From a checkpoint of a small mixture-of-experts model trained on Wikipedia.
Experts: 2 picks a token, a sigmoid router.
Below are experts of layer 5 (counted from 0) of a mixture-of-experts language model. Rows are named router (the router's row for the expert), down (a neuron's output weights, with its number) and show model dimensions 0-191. Each number is 50 + 15 x the weight over its row's rms, rounded and kept within 0 to 99.
Before each expert's rows: "comes before" lists some tokens at least twice as common just after its tokens as in all text. This comes from a sample of Wikipedia text that the model never trained on. Tokens count by the router's weight.

# expert 20
comes before: "0", "9", "8", "7", "5", "6"
router:30 44 39 56 39 61 42 30 56 73 54 48 47 33 47 69 43 66 38 30 67 29 53 40 51 47 63 55 50 33 48 48 33 32 29 58 66 63 31 66 51 55 59 44 75 41 61 75 42 71 32 51 69 56 29 64 64 36 59 64 45 62 57 62 40 30 31 44 56 49 35 63 70 49 48 57 76 26 15 74 23 48 76 58 40 60 54 64 41 35 17 46 45 63 56 36 49 77 31 41 52 51 51 58 37 67 16 68 61 59 60 22 16 40 76 73 32 57 48 55 69 66 55 43 71 36 31 37 35 91 50 49 58 28 50 46 34 56 45 28 32 78 72 34 48 35 38 63 40 31 36 69 82 52 58 44 72 59 37 60 65 43 54 55 54 54 47 51 49 61 41 43 47 50 46 69 61 38 52 45 27 33 53 56 53 84 50 38 18 79 40 46
down0:55 47 43 45 38 23 52 54 60 44 76 26 74 51 58 56 54 55 35 53 54 45 51 68 76 50 46 55 59 29 28 36 97 19 59 66 56 65 45 30 37 52 43 62 28 49 47 57 59 38 36 35 34 43 44 41 47 15 59 55 43 73 48 37 73 56 41 41 57 34 20 45 20 51 62 54 36 33 53 39 53 56 58 40 62 49 52 72 72 74 52 45 51 50 37 61 50 19 48 41 55 71 78 31 34 64 51 51 25 47 60 47 84 41 56 19 42 45 55 37 72 58 52 55 37 39 24 38 55 29 39 72 47 52 50 72 45 59 54 33 71 67 62 59 65 75 46 74 43 56 28 39 56 53 20 48 53 45 52 40 67 31 36 55 50 24 53 57 72 56 60 25 60 59 43 64 70 66 44 64 35 62 39 55 13 37 91 78 33 60 63 54
down1:31 71 37 66 23 73 71 60 73 38 51 60 43 55 64 44 41 68 59 55 46 48 40 51 40 40 42 74 46 40 36 49 48 32 54 20 56 57 26 38 41 38 57 60 44 53 26 65 36 50 60 62 46 65 36 52 29 54 66 66 76 79 24 53 53 54 33 43 66 50 49 69 60 48 69 35 82 58 83 42 68 59 90 39 75 70 47 49 40 33 62 52 40 43 83 53 63 20 53 68 57 60 55 57 35 55 55 66 58 51 71 35 55 63 32 71 48 04 49 43 52 22 52 32 71 49 40 56 49 45 31 60 62 69 70 67 47 52 73 10 61 43 70 39 33 56 41 61 53 43 46 50 64 26 51 37 54 61 38 43 42 38 33 65 38 61 39 66 34 36 75 29 44 71 23 55 51 35 53 44 57 74 43 23 49 51 60 53 26 30 62 42
down2:00 50 45 52 24 47 50 61 60 57 45 81 40 24 85 66 56 42 83 39 42 60 32 63 45 50 64 25 49 51 54 53 27 60 61 43 29 24 24 62 56 46 60 66 36 44 45 52 47 51 53 31 63 50 51 45 48 65 71 64 73 58 77 78 37 30 41 44 57 67 58 52 39 62 53 48 66 22 47 54 61 44 44 56 89 24 73 49 21 65 41 59 58 78 64 22 46 47 50 35 62 58 61 42 53 23 42 40 39 52 46 38 42 51 70 59 73 46 35 48 34 51 39 71 43 33 40 57 47 72 55 67 65 23 39 70 56 41 22 53 65 69 40 44 47 49 57 35 68 62 38 57 58 47 62 57 57 60 37 60 52 57 53 25 43 60 39 48 77 61 72 61 43 44 29 18 69 46 45 59 86 33 55 51 58 63 45 47 31 58 68 78
down3:47 46 49 42 49 38 39 39 60 52 34 52 43 43 50 40 63 35 44 37 66 44 44 56 36 50 56 75 76 58 63 53 63 30 55 75 49 43 80 40 71 41 65 57 33 81 25 23 77 41 30 48 44 18 53 74 67 44 45 34 81 45 52 60 41 49 60 62 44 66 92 54 65 13 62 68 47 40 32 23 38 67 39 50 32 61 59 49 87 43 46 75 50 60 58 60 48 49 48 46 50 34 53 42 51 42 80 50 59 53 47 44 73 68 67 35 20 46 47 51 51 35 59 65 39 54 61 18 50 49 25 47 49 58 44 54 58 45 45 15 55 79 53 20 42 56 66 18 58 24 50 71 44 58 84 66 40 67 44 25 55 45 38 54 62 63 62 45 46 25 41 42 42 50 56 41 22 75 46 19 53 34 38 37 34 50 29 43 56 53 38 63
down4:61 61 67 56 73 22 85 63 50 65 57 72 96 31 57 60 36 69 59 53 65 61 44 32 44 68 57 52 60 47 49 28 58 67 56 54 48 59 67 10 29 55 70 61 52 48 63 30 51 50 39 68 55 31 49 55 41 59 37 54 66 54 54 38 38 55 47 36 32 65 45 43 62 50 34 42 63 26 58 67 39 55 65 14 59 71 61 73 61 80 68 16 31 44 39 61 46 40 47 48 91 49 23 14 59 50 31 41 51 53 37 37 62 57 48 29 64 54 57 72 43 28 67 40 52 62 54 28 68 49 32 26 62 40 35 36 52 05 40 60 33 78 65 56 50 44 54 47 37 31 62 46 46 41 59 60 46 46 74 50 52 39 46 49 56 60 52 52 36 40 59 44 68 34 38 29 44 38 65 64 59 24 44 52 57 33 52 25 31 44 26 61
down5:58 52 26 66 48 43 63 43 49 24 25 48 46 54 19 68 59 86 62 49 72 59 76 53 46 53 49 54 34 54 42 44 37 57 34 55 54 74 43 48 63 46 63 46 34 30 42 39 42 47 63 64 58 41 65 32 35 45 45 68 55 21 57 49 48 37 42 54 77 67 41 43 41 45 50 16 26 34 52 47 77 44 76 56 40 56 64 24 49 59 56 51 56 51 13 52 64 69 49 54 30 41 76 20 55 62 58 48 55 54 28 62 65 47 34 60 49 49 69 60 52 35 70 57 68 62 64 30 49 16 44 55 39 76 54 25 38 62 60 38 35 51 83 45 44 44 40 26 29 39 30 70 60 89 38 62 36 49 65 55 48 34 09 45 61 52 54 37 63 39 55 44 33 36 74 39 58 29 65 36 63 73 39 38 60 62 62 38 08 58 38 45
down6:44 61 56 72 61 52 44 65 48 44 43 51 16 40 19 38 58 52 49 56 63 31 42 49 36 51 58 49 21 59 46 56 36 50 61 39 48 60 42 54 59 30 55 34 45 70 38 43 46 47 59 21 52 40 60 75 67 60 39 94 73 28 50 41 23 46 37 00 66 57 52 41 34 44 57 57 32 58 47 46 51 59 73 48 55 49 42 60 34 41 64 48 42 44 38 46 61 24 37 70 49 32 66 67 34 71 63 34 29 48 61 54 11 11 35 28 38 71 41 63 48 60 68 35 61 78 38 59 33 35 43 82 70 64 33 75 35 54 47 49 57 73 55 62 55 38 37 47 48 47 33 49 47 60 35 44 44 62 67 38 60 70 39 46 75 34 69 46 48 40 47 55 48 64 22 42 55 20 60 37 50 20 73 53 61 46 83 56 49 70 40 67
down7:49 77 43 44 48 74 63 63 54 36 52 55 65 37 26 76 62 59 08 58 19 72 47 61 37 61 36 57 52 37 49 45 36 57 61 38 57 43 41 52 54 58 21 34 30 53 37 46 50 33 63 29 27 27 35 26 57 55 71 88 70 53 62 25 55 53 43 53 41 80 47 45 41 46 44 30 44 16 47 30 42 45 34 02 79 38 44 43 42 77 49 36 59 56 47 68 36 46 67 76 58 71 07 68 45 55 44 44 56 58 50 56 41 52 35 44 62 64 30 38 31 56 29 45 55 45 44 40 50 60 40 59 80 75 50 40 38 48 42 45 70 61 09 42 42 65 65 60 36 48 80 49 49 38 54 61 48 36 42 75 22 75 45 55 52 44 42 45 57 54 48 62 53 48 61 44 48 81 42 50 44 60 63 61 58 50 39 28 72 56 36 52
down8:60 13 44 64 48 79 57 69 42 34 39 45 19 56 48 61 47 54 34 50 66 75 49 52 37 58 43 44 69 73 50 60 62 58 51 58 54 73 47 55 95 48 73 35 52 58 49 27 48 58 64 50 46 50 51 56 46 30 57 45 53 56 32 64 60 36 47 47 07 89 70 30 58 16 61 42 31 40 59 50 50 52 63 63 79 49 53 60 53 54 49 55 65 47 72 66 65 32 31 43 61 44 39 50 34 47 69 38 61 64 68 48 50 53 49 38 65 69 19 53 21 20 50 51 84 48 33 40 75 40 58 19 46 56 51 56 60 59 74 73 75 28 51 38 22 29 41 31 55 32 51 45 49 42 32 52 55 27 54 29 47 72 41 65 78 59 54 49 24 68 44 49 55 30 30 64 38 32 53 64 28 49 44 58 45 49 23 62 56 52 42 65
down9:42 49 63 52 43 22 58 66 48 44 51 63 44 66 37 49 29 63 55 45 43 47 54 40 53 59 48 51 71 46 49 49 54 72 32 47 53 52 62 73 31 46 67 37 35 62 54 24 50 84 42 42 61 61 68 60 31 63 64 49 38 46 55 31 63 55 44 33 38 29 29 48 38 44 50 27 99 90 46 21 29 40 20 58 49 54 43 56 36 50 57 55 67 56 56 54 58 44 39 40 61 61 44 52 61 73 77 31 51 63 31 53 90 51 52 33 41 45 47 47 31 58 59 32 45 45 56 52 78 58 31 36 36 47 27 55 45 46 65 50 33 33 43 45 57 54 53 60 40 55 41 70 60 36 10 39 74 57 61 79 44 18 64 55 49 30 66 51 51 28 42 41 48 47 67 32 47 38 32 45 93 87 06 51 40 61 25 50 58 49 34 58
down10:60 38 53 42 37 68 46 38 49 30 24 30 64 46 41 26 42 48 34 44 42 59 47 64 64 59 61 54 31 48 56 67 62 61 50 61 49 72 54 50 40 44 55 21 57 47 51 33 52 29 44 62 55 51 50 54 57 44 37 32 34 58 62 52 41 40 32 49 59 56 62 50 52 65 28 54 49 49 09 68 41 72 35 63 35 48 36 41 37 32 47 30 37 76 39 39 60 65 85 66 69 91 50 31 39 71 62 39 51 43 28 47 40 67 40 81 70 53 59 69 49 61 60 85 56 95 48 32 41 54 42 59 76 35 37 43 48 57 90 60 62 67 76 68 30 65 49 55 67 52 42 54 48 80 35 42 48 45 46 46 64 57 66 41 29 36 63 54 37 65 98 47 57 73 52 64 36 62 54 64 59 43 75 19 41 29 40 46 66 45 72 61

# expert 3
comes before: "0", "9", "8", ";", "6", "7"
router:44 76 61 54 53 35 41 00 57 33 61 09 68 35 58 83 73 54 46 65 29 52 93 37 48 68 44 34 32 38 62 37 18 47 28 42 37 53 34 55 35 61 66 46 63 49 46 53 51 70 39 35 37 62 47 52 65 60 42 45 42 53 52 56 60 73 44 34 55 47 27 42 84 52 37 44 50 51 36 81 48 41 59 51 30 41 35 41 56 51 50 57 36 77 55 34 49 39 36 59 51 57 58 47 50 48 68 39 48 57 49 63 35 52 39 78 39 45 40 45 68 47 62 38 75 39 42 59 29 42 37 58 51 22 35 82 54 42 29 55 50 55 34 36 67 59 54 36 57 67 35 65 85 83 54 44 47 26 05 30 57 43 46 50 37 29 49 60 78 43 55 68 30 46 71 54 51 60 61 58 38 52 40 49 39 44 78 77 49 48 39 55
down1:42 37 60 67 44 69 65 61 50 41 64 65 54 26 45 43 50 52 74 38 57 42 42 51 57 27 58 57 66 50 66 74 65 55 83 50 66 55 38 75 46 54 64 42 34 34 20 47 78 21 34 40 49 62 56 44 29 40 46 51 50 38 46 40 61 56 18 76 48 57 50 58 63 60 49 64 54 57 57 33 37 59 31 68 12 43 67 55 30 34 50 55 50 77 63 62 54 49 22 44 36 64 43 70 18 43 51 27 34 73 64 64 59 29 41 44 76 45 59 29 28 16 74 46 37 51 26 62 42 36 63 55 65 45 42 25 66 47 33 47 44 32 66 57 45 61 65 51 48 45 42 53 25 40 47 18 46 47 38 47 72 53 45 76 32 81 65 61 37 55 49 44 61 35 46 40 51 33 64 59 55 56 37 37 67 34 63 25 01 35 52 24
down2:83 53 55 48 56 50 77 16 35 51 85 12 53 45 54 24 46 39 64 48 79 60 41 54 60 48 49 61 44 41 55 58 69 42 67 96 60 34 51 21 43 38 66 39 61 33 54 55 38 55 37 45 38 35 47 35 49 25 49 84 51 37 47 57 51 24 50 69 34 44 39 57 43 47 66 57 23 36 58 49 51 44 44 48 39 59 63 55 61 47 82 28 42 52 48 44 39 67 54 56 61 52 61 43 29 65 75 29 62 72 28 54 53 76 33 56 47 49 40 66 38 60 87 59 57 31 61 63 66 34 58 45 62 45 64 65 47 50 53 52 56 46 62 55 62 65 57 23 74 29 63 17 39 43 40 44 49 58 47 42 67 65 64 70 62 45 60 43 37 70 41 32 63 24 45 72 27 48 36 69 58 08 72 50 43 51 38 37 56 16 64 56
down3:68 57 79 58 58 67 51 40 50 61 56 73 39 43 47 33 36 37 58 49 49 45 40 35 54 53 44 55 55 62 42 45 62 34 52 47 08 49 53 81 60 44 34 41 76 38 45 67 76 36 37 61 46 74 39 75 74 41 55 63 62 24 41 37 73 63 67 64 30 36 28 35 42 25 45 61 38 44 49 31 42 33 57 66 40 37 18 47 43 32 73 57 41 43 72 99 57 57 27 20 48 50 59 54 50 40 60 70 49 57 44 58 53 40 37 37 56 44 74 56 51 56 57 66 29 54 38 61 50 51 77 31 65 54 73 47 31 58 68 62 29 42 91 57 49 45 18 49 30 40 49 63 51 68 61 70 59 42 68 49 31 48 52 22 59 50 45 60 26 38 31 29 51 38 57 36 73 51 39 67 34 49 64 89 56 44 38 44 49 69 46 70
down4:67 28 75 31 44 46 39 75 57 75 67 41 56 50 43 42 53 44 35 28 46 56 59 71 59 51 32 66 48 51 57 26 20 42 42 59 51 70 60 45 47 70 45 42 44 40 61 54 54 41 55 46 54 57 73 65 47 50 41 38 50 36 38 57 61 56 67 33 66 39 71 56 59 42 68 58 33 70 28 38 38 69 61 44 41 60 39 35 31 56 22 50 53 66 67 48 28 39 97 43 51 87 05 58 17 49 44 60 29 35 48 38 70 16 32 48 68 42 46 23 47 25 50 60 63 52 74 67 36 33 63 42 50 43 44 49 45 44 34 41 49 44 52 42 55 28 42 42 59 46 42 88 75 37 71 55 49 18 15 67 73 38 37 39 48 73 29 49 36 73 33 41 64 40 52 44 76 54 72 61 48 48 49 42 50 48 29 57 62 27 37 46
down5:69 76 40 77 43 29 55 64 47 46 47 32 50 40 57 31 31 48 57 50 80 40 63 62 53 19 31 65 62 33 67 46 51 24 37 75 56 41 55 30 63 99 80 38 57 27 33 45 47 51 70 70 64 69 64 39 43 59 38 53 37 61 49 41 43 48 69 66 58 71 68 45 45 52 64 40 56 52 47 49 45 58 67 66 43 43 38 59 49 54 38 37 42 54 57 47 54 77 45 71 39 34 66 28 65 54 49 50 27 40 41 34 55 58 23 55 45 40 33 28 51 62 72 41 56 57 45 41 54 23 51 43 45 49 66 57 49 34 47 53 29 40 59 99 30 26 71 48 39 52 49 76 33 42 48 56 24 41 39 27 17 66 40 38 36 40 62 71 28 45 51 27 48 54 60 42 49 39 33 45 53 49 17 54 61 80 43 45 18 40 42 63
down6:29 51 69 36 43 69 39 47 28 62 83 39 35 46 52 50 35 70 56 26 71 62 52 59 56 55 29 41 38 57 68 57 68 58 40 53 55 00 51 49 49 50 19 40 54 48 55 51 47 48 56 49 29 49 67 48 53 79 42 62 64 49 34 56 39 59 61 79 79 53 42 73 33 57 47 69 62 67 60 52 17 61 69 47 14 47 67 39 45 55 49 59 48 38 47 29 66 61 14 15 43 65 52 50 62 41 67 67 68 51 30 58 47 56 50 37 41 40 43 36 40 60 52 29 45 70 66 49 52 38 65 55 74 54 31 63 32 48 55 28 14 65 76 41 76 43 38 45 33 29 84 53 30 75 78 32 42 46 60 45 55 57 49 53 55 21 31 52 26 49 49 77 37 36 37 63 60 57 42 53 70 50 63 58 34 61 61 38 57 65 66 35
down7:58 52 38 72 22 30 61 69 52 46 50 68 62 43 76 47 62 43 64 24 48 39 67 40 33 28 56 52 55 36 77 62 39 55 53 43 46 55 25 51 62 70 55 53 52 49 56 66 49 76 44 36 55 52 48 39 53 41 48 32 80 61 70 49 67 55 38 27 63 91 46 52 40 52 82 77 52 48 50 47 34 86 61 58 55 40 48 84 54 52 25 46 52 54 34 56 53 61 19 51 60 49 53 41 78 44 62 50 69 70 77 28 93 49 29 56 42 62 32 59 57 55 30 58 44 54 55 53 87 16 61 55 61 78 67 31 26 43 58 31 45 37 61 73 25 55 67 38 36 44 55 84 52 62 33 27 33 76 53 51 59 51 46 56 37 71 46 43 60 66 36 62 50 58 39 38 32 62 43 37 43 52 41 63 31 41 41 40 64 29 57 37
down8:61 70 37 56 28 54 67 36 53 46 48 49 66 65 48 47 71 32 47 55 48 38 66 79 40 39 64 48 57 51 45 52 58 17 69 29 27 57 54 37 52 72 68 36 48 61 57 36 59 39 48 57 37 38 64 43 40 48 41 59 53 50 70 59 54 72 35 41 38 41 60 76 78 54 68 89 54 37 21 39 45 24 51 93 63 30 16 52 38 48 43 52 28 49 57 35 56 84 33 61 77 55 36 42 50 71 57 24 60 45 73 47 75 47 50 38 49 60 55 48 58 35 38 28 57 51 39 64 51 37 63 26 59 67 53 51 83 24 39 47 36 30 50 50 49 48 41 24 35 48 53 60 65 16 31 52 61 60 55 49 58 35 51 50 36 82 59 70 57 28 66 30 68 60 47 47 20 19 35 55 41 60 40 71 38 67 41 43 48 36 83 53
down9:52 77 38 60 38 29 41 75 60 59 41 18 42 39 56 53 55 55 40 51 24 61 31 35 35 50 63 71 30 46 46 38 55 42 06 63 48 51 47 43 52 60 47 20 55 63 26 35 88 40 55 36 49 32 31 37 47 57 31 49 56 61 63 40 62 63 54 31 57 41 39 48 49 35 65 28 49 40 23 34 29 66 59 62 53 47 32 50 35 25 51 54 62 56 35 34 54 50 48 37 37 48 61 61 40 77 28 60 48 76 47 43 60 64 51 72 35 30 49 60 69 58 66 61 55 75 80 28 38 12 54 48 47 60 53 52 43 48 43 34 29 55 52 34 61 53 58 28 82 47 41 60 70 36 42 57 89 38 63 20 60 48 52 32 67 13 70 70 43 37 57 46 32 11 41 36 65 55 54 52 63 43 55 56 42 41 32 54 27 76 37 64
down10:60 63 28 39 64 49 72 45 77 30 53 41 90 57 53 38 71 24 19 66 31 70 61 61 44 57 44 51 50 50 35 13 48 47 47 52 67 53 61 56 66 39 73 58 39 71 38 33 36 70 25 43 18 42 29 59 55 55 49 39 60 31 58 51 51 54 59 15 39 53 62 60 53 53 42 70 55 48 38 58 74 56 55 63 41 43 33 46 67 34 59 57 50 46 49 30 49 65 63 64 66 73 71 48 46 89 54 44 49 59 57 32 28 21 26 48 40 54 47 51 77 59 47 52 34 41 55 50 37 46 54 47 35 52 42 46 74 30 46 42 29 31 57 63 58 31 57 79 44 52 56 58 56 20 42 60 99 36 35 46 38 54 78 56 10 50 43 58 50 55 40 65 48 43 64 47 50 44 68 64 61 40 27 31 47 57 58 72 78 57 67 69
down11:54 70 39 70 51 59 80 45 39 51 69 27 42 63 35 59 43 59 65 45 67 37 53 26 81 47 42 51 44 38 57 32 39 55 57 58 40 63 27 38 27 29 62 80 37 56 35 69 45 81 49 44 44 37 46 30 58 45 64 68 51 92 71 35 27 49 65 40 49 27 44 50 41 48 62 48 71 59 40 56 66 92 70 67 46 54 55 43 72 50 34 36 73 57 27 52 45 42 44 75 47 55 75 64 35 25 61 48 34 35 46 54 65 36 45 51 46 55 64 51 38 47 57 53 51 43 42 15 15 46 61 69 77 72 55 34 64 29 20 45 71 37 34 35 56 44 55 62 60 26 34 58 48 76 36 36 63 51 60 49 38 69 47 75 30 50 47 54 25 54 35 58 51 29 75 55 30 75 49 32 63 64 37 51 59 58 76 65 43 32 37 61

# expert 38
comes before: " the", " of", " to", " a", " from", " by"
router:50 48 59 35 39 52 48 29 40 43 68 09 24 46 45 60 78 40 68 49 39 53 75 40 64 32 45 58 51 23 59 47 13 32 63 67 39 26 40 55 36 37 62 19 62 62 39 42 42 60 66 41 34 58 69 87 46 69 62 48 46 54 30 65 59 58 26 44 51 71 45 43 36 53 72 31 28 61 14 68 35 51 42 50 38 52 63 37 55 44 31 73 34 58 19 54 15 44 54 49 54 56 44 36 58 37 48 77 57 58 50 52 36 52 25 32 46 41 51 64 35 56 45 68 73 51 69 50 50 55 39 52 30 44 58 39 30 72 48 55 42 89 55 47 47 09 52 59 54 79 60 61 36 65 60 59 48 61 21 54 41 37 45 33 66 35 51 56 42 18 55 69 27 46 55 41 52 39 68 68 44 37 62 37 31 62 25 45 45 50 62 28
down2:15 55 56 58 45 45 44 39 48 47 40 41 58 56 23 20 39 42 42 34 31 31 56 48 35 44 72 58 59 52 41 66 36 92 10 41 43 51 78 63 39 46 36 59 33 57 39 33 53 44 45 60 61 57 67 75 53 58 33 51 76 34 65 61 58 74 43 47 54 38 69 69 35 70 44 36 60 56 64 37 52 53 41 64 60 52 49 69 38 52 37 47 47 35 43 39 67 43 69 67 64 57 45 87 58 33 39 44 30 12 46 64 55 59 33 86 77 54 50 67 56 40 59 34 51 12 54 59 54 44 65 25 48 22 50 65 61 44 69 40 38 36 46 55 51 59 63 60 64 58 74 08 76 54 27 68 35 49 47 38 52 55 31 44 74 22 62 72 56 44 44 34 30 53 55 49 49 43 42 74 54 79 60 62 62 44 58 31 46 28 33 41
down3:54 63 41 45 62 51 45 49 36 35 63 43 45 60 65 54 47 27 31 47 61 74 48 57 59 61 54 55 54 58 44 58 44 65 36 79 78 59 47 40 34 41 66 37 26 42 44 24 63 67 79 63 55 49 17 39 45 56 58 49 35 46 25 37 20 54 54 47 60 45 37 31 36 39 69 06 58 58 58 50 70 60 43 30 91 66 32 48 46 33 67 38 57 50 48 81 54 47 45 40 45 25 75 45 54 46 33 35 45 47 59 42 36 50 51 32 56 78 98 46 70 44 40 16 50 42 58 51 26 10 55 47 58 47 39 43 52 43 45 41 58 11 72 49 47 74 78 36 68 50 66 45 50 56 24 55 56 62 40 56 45 62 59 45 33 45 41 70 49 54 69 39 21 61 42 35 33 74 46 59 48 27 22 66 22 61 57 44 39 56 50 53
down4:49 10 79 32 48 53 27 49 52 58 60 66 47 42 71 48 60 39 69 42 55 40 39 68 67 59 56 47 39 23 35 49 61 55 53 48 34 34 42 58 58 37 16 56 49 60 25 43 55 73 54 46 42 43 54 62 59 60 51 69 45 50 85 54 62 60 31 55 70 52 60 77 58 53 57 43 58 67 68 18 36 38 61 56 54 46 36 38 51 62 48 28 68 48 54 35 47 49 68 31 71 59 23 60 76 64 42 57 54 60 57 79 49 66 32 14 71 70 32 53 71 60 33 56 33 46 50 56 47 21 52 48 57 36 57 45 26 43 30 67 55 42 73 41 48 38 26 74 34 33 61 26 61 54 52 51 28 72 29 47 68 61 27 31 48 46 70 61 35 19 39 22 75 48 59 33 74 50 55 51 88 58 55 22 65 56 56 32 57 29 65 49
down5:45 56 41 73 39 31 57 51 65 85 67 28 46 42 41 15 51 27 49 52 27 57 73 61 33 56 60 42 63 53 36 51 55 47 41 68 40 54 51 26 52 54 57 79 43 65 81 30 29 42 48 53 62 56 39 57 59 44 30 83 34 52 73 53 34 52 65 56 31 61 62 82 44 48 50 43 71 44 43 65 01 53 53 51 34 80 45 60 43 77 53 52 80 75 21 40 43 45 64 54 61 51 53 56 45 58 58 39 53 57 60 46 53 33 62 60 52 73 42 43 42 32 51 50 55 78 43 64 26 68 36 26 42 41 55 73 56 45 83 51 58 43 56 35 43 65 42 25 63 46 39 28 58 54 63 68 56 61 22 41 83 64 46 43 68 39 41 37 34 72 55 27 47 25 66 56 50 47 47 48 64 64 32 79 65 67 37 50 79 38 30 53
down6:37 50 40 48 44 37 59 54 65 83 63 54 45 38 16 70 68 50 48 71 33 40 73 63 62 07 40 57 36 45 40 34 31 50 41 45 46 37 90 44 41 57 39 67 46 63 53 53 54 43 67 50 09 36 64 23 57 56 52 44 26 41 56 71 37 50 48 79 42 22 50 48 73 39 67 26 28 49 58 61 57 45 43 47 30 33 42 51 91 50 36 32 70 53 50 49 49 49 45 58 25 25 49 57 38 40 54 35 57 34 37 34 39 70 49 67 52 39 33 36 54 50 36 47 46 65 43 29 42 62 61 53 31 34 15 43 46 04 36 18 70 08 47 64 26 32 47 41 73 47 49 32 43 58 41 63 62 38 35 47 49 47 29 59 56 47 50 51 60 40 59 62 54 66 54 47 45 28 49 57 35 17 64 54 37 45 54 52 50 45 70 62
down7:46 69 34 47 38 52 58 70 68 36 52 65 48 44 36 19 48 52 63 30 55 51 43 55 39 37 51 89 38 64 38 56 45 47 61 20 43 40 53 68 63 46 47 39 83 50 61 59 56 42 45 62 58 57 59 60 66 54 53 67 38 20 86 39 45 44 45 40 74 34 45 44 60 48 37 60 54 34 27 29 38 69 62 88 46 70 52 59 41 21 72 51 47 67 89 49 67 48 73 39 63 54 69 40 44 61 49 36 51 62 34 65 55 58 70 61 42 31 35 34 43 54 70 38 74 48 74 72 30 29 73 43 67 32 69 43 77 68 48 36 44 31 47 51 46 40 78 34 55 25 41 41 49 45 52 69 50 67 56 43 81 58 35 63 77 52 38 54 55 31 60 50 32 37 27 43 31 33 54 40 83 67 80 67 77 49 57 45 66 54 45 65
down8:65 43 67 35 23 67 54 46 49 66 38 72 64 50 87 39 48 28 35 46 35 41 24 53 46 22 44 63 49 34 43 31 34 21 38 40 49 35 45 57 55 40 49 42 86 32 55 26 32 45 37 61 76 41 64 66 41 54 47 50 20 61 40 60 42 32 61 58 58 64 52 34 41 50 34 52 62 59 48 73 47 58 32 42 52 63 34 57 74 29 71 34 54 57 62 33 56 31 86 37 46 37 21 30 63 57 31 61 61 67 47 59 72 49 22 22 54 35 36 61 54 44 64 42 21 53 76 51 64 46 44 79 55 30 65 39 37 31 55 56 43 50 56 87 53 53 11 46 65 46 59 31 27 43 58 57 81 43 54 67 46 46 52 44 58 63 35 59 49 67 63 44 47 44 38 61 84 62 40 58 66 64 41 62 33 50 74 37 65 37 54 22
down9:49 55 48 55 62 48 60 59 44 46 54 68 34 61 53 89 45 21 37 57 43 55 33 54 51 58 43 66 27 54 60 91 63 50 42 19 64 73 66 69 42 52 72 46 86 38 45 73 63 52 49 35 34 71 40 50 67 35 31 30 67 56 34 33 61 70 26 51 48 47 56 53 51 59 57 43 47 27 63 35 30 43 62 49 39 37 52 39 62 66 35 60 34 48 38 51 77 72 36 41 55 67 42 50 56 38 62 68 33 64 72 90 42 43 47 29 54 43 50 35 61 50 41 63 41 49 48 23 59 60 34 33 49 26 32 47 42 69 45 47 67 69 23 50 39 76 25 38 53 50 55 19 17 48 38 59 21 53 40 67 42 70 20 60 54 46 54 57 70 47 57 54 32 55 69 51 25 45 30 19 70 33 61 38 68 23 34 41 46 62 74 53
down10:61 38 35 57 48 59 63 65 71 68 64 53 74 32 59 48 49 61 58 27 39 33 45 56 42 54 52 29 69 37 16 90 78 14 49 78 57 54 35 20 46 56 48 50 61 46 45 68 26 53 45 55 38 58 50 52 47 45 46 56 58 33 57 73 80 53 66 47 43 61 69 31 57 78 59 50 34 51 54 54 83 98 67 37 54 19 49 66 60 60 42 67 49 76 42 72 49 18 45 06 62 43 39 49 48 58 47 54 47 35 54 44 35 40 69 39 51 53 38 43 47 65 23 57 46 51 52 54 60 40 33 25 31 74 66 70 45 48 38 89 67 40 58 58 61 29 43 59 82 69 25 68 51 62 32 45 67 48 43 50 67 51 37 38 57 48 44 66 63 52 20 45 67 41 52 47 43 66 65 44 48 63 42 50 28 52 62 45 45 46 30 53
down11:46 52 63 57 43 69 41 64 72 77 37 55 45 71 56 31 35 30 40 52 53 58 63 32 58 40 41 41 55 60 80 60 65 41 52 04 53 52 68 52 48 65 49 46 23 55 59 30 32 22 66 57 38 55 40 45 51 51 47 27 46 69 43 29 54 39 48 34 67 42 31 57 60 38 23 26 55 59 55 34 31 44 42 59 29 57 63 32 27 35 46 50 54 73 45 39 50 45 64 34 43 58 41 36 10 40 55 30 78 71 47 39 41 69 58 34 55 51 84 45 45 27 45 52 47 60 36 62 46 62 62 27 84 38 19 47 67 65 29 49 65 48 50 31 29 62 53 45 71 14 57 56 69 69 49 40 48 31 31 53 55 33 32 61 64 65 76 59 48 54 40 36 55 50 44 80 64 32 68 40 70 42 54 33 38 52 46 36 67 33 06 57
down12:41 47 18 52 60 29 29 65 14 20 60 29 57 38 37 44 69 48 54 52 41 62 53 37 28 48 71 28 38 75 55 30 62 76 47 63 78 35 52 69 28 40 39 31 56 57 38 52 42 48 49 52 39 16 43 43 50 33 75 33 54 52 60 51 46 64 48 43 33 24 39 47 33 18 30 56 30 65 41 78 33 61 94 47 55 56 38 55 68 42 58 17 62 39 76 47 71 34 53 47 19 62 66 67 32 58 44 57 59 63 67 48 47 40 36 59 58 35 60 57 74 31 78 51 59 41 50 58 40 33 62 57 34 77 39 21 50 55 62 30 46 63 55 65 37 61 60 65 52 50 52 64 23 51 57 39 60 60 41 69 53 36 28 34 26 44 42 54 74 55 60 56 34 59 53 60 51 63 45 24 44 21 51 53 45 60 39 51 42 21 75 45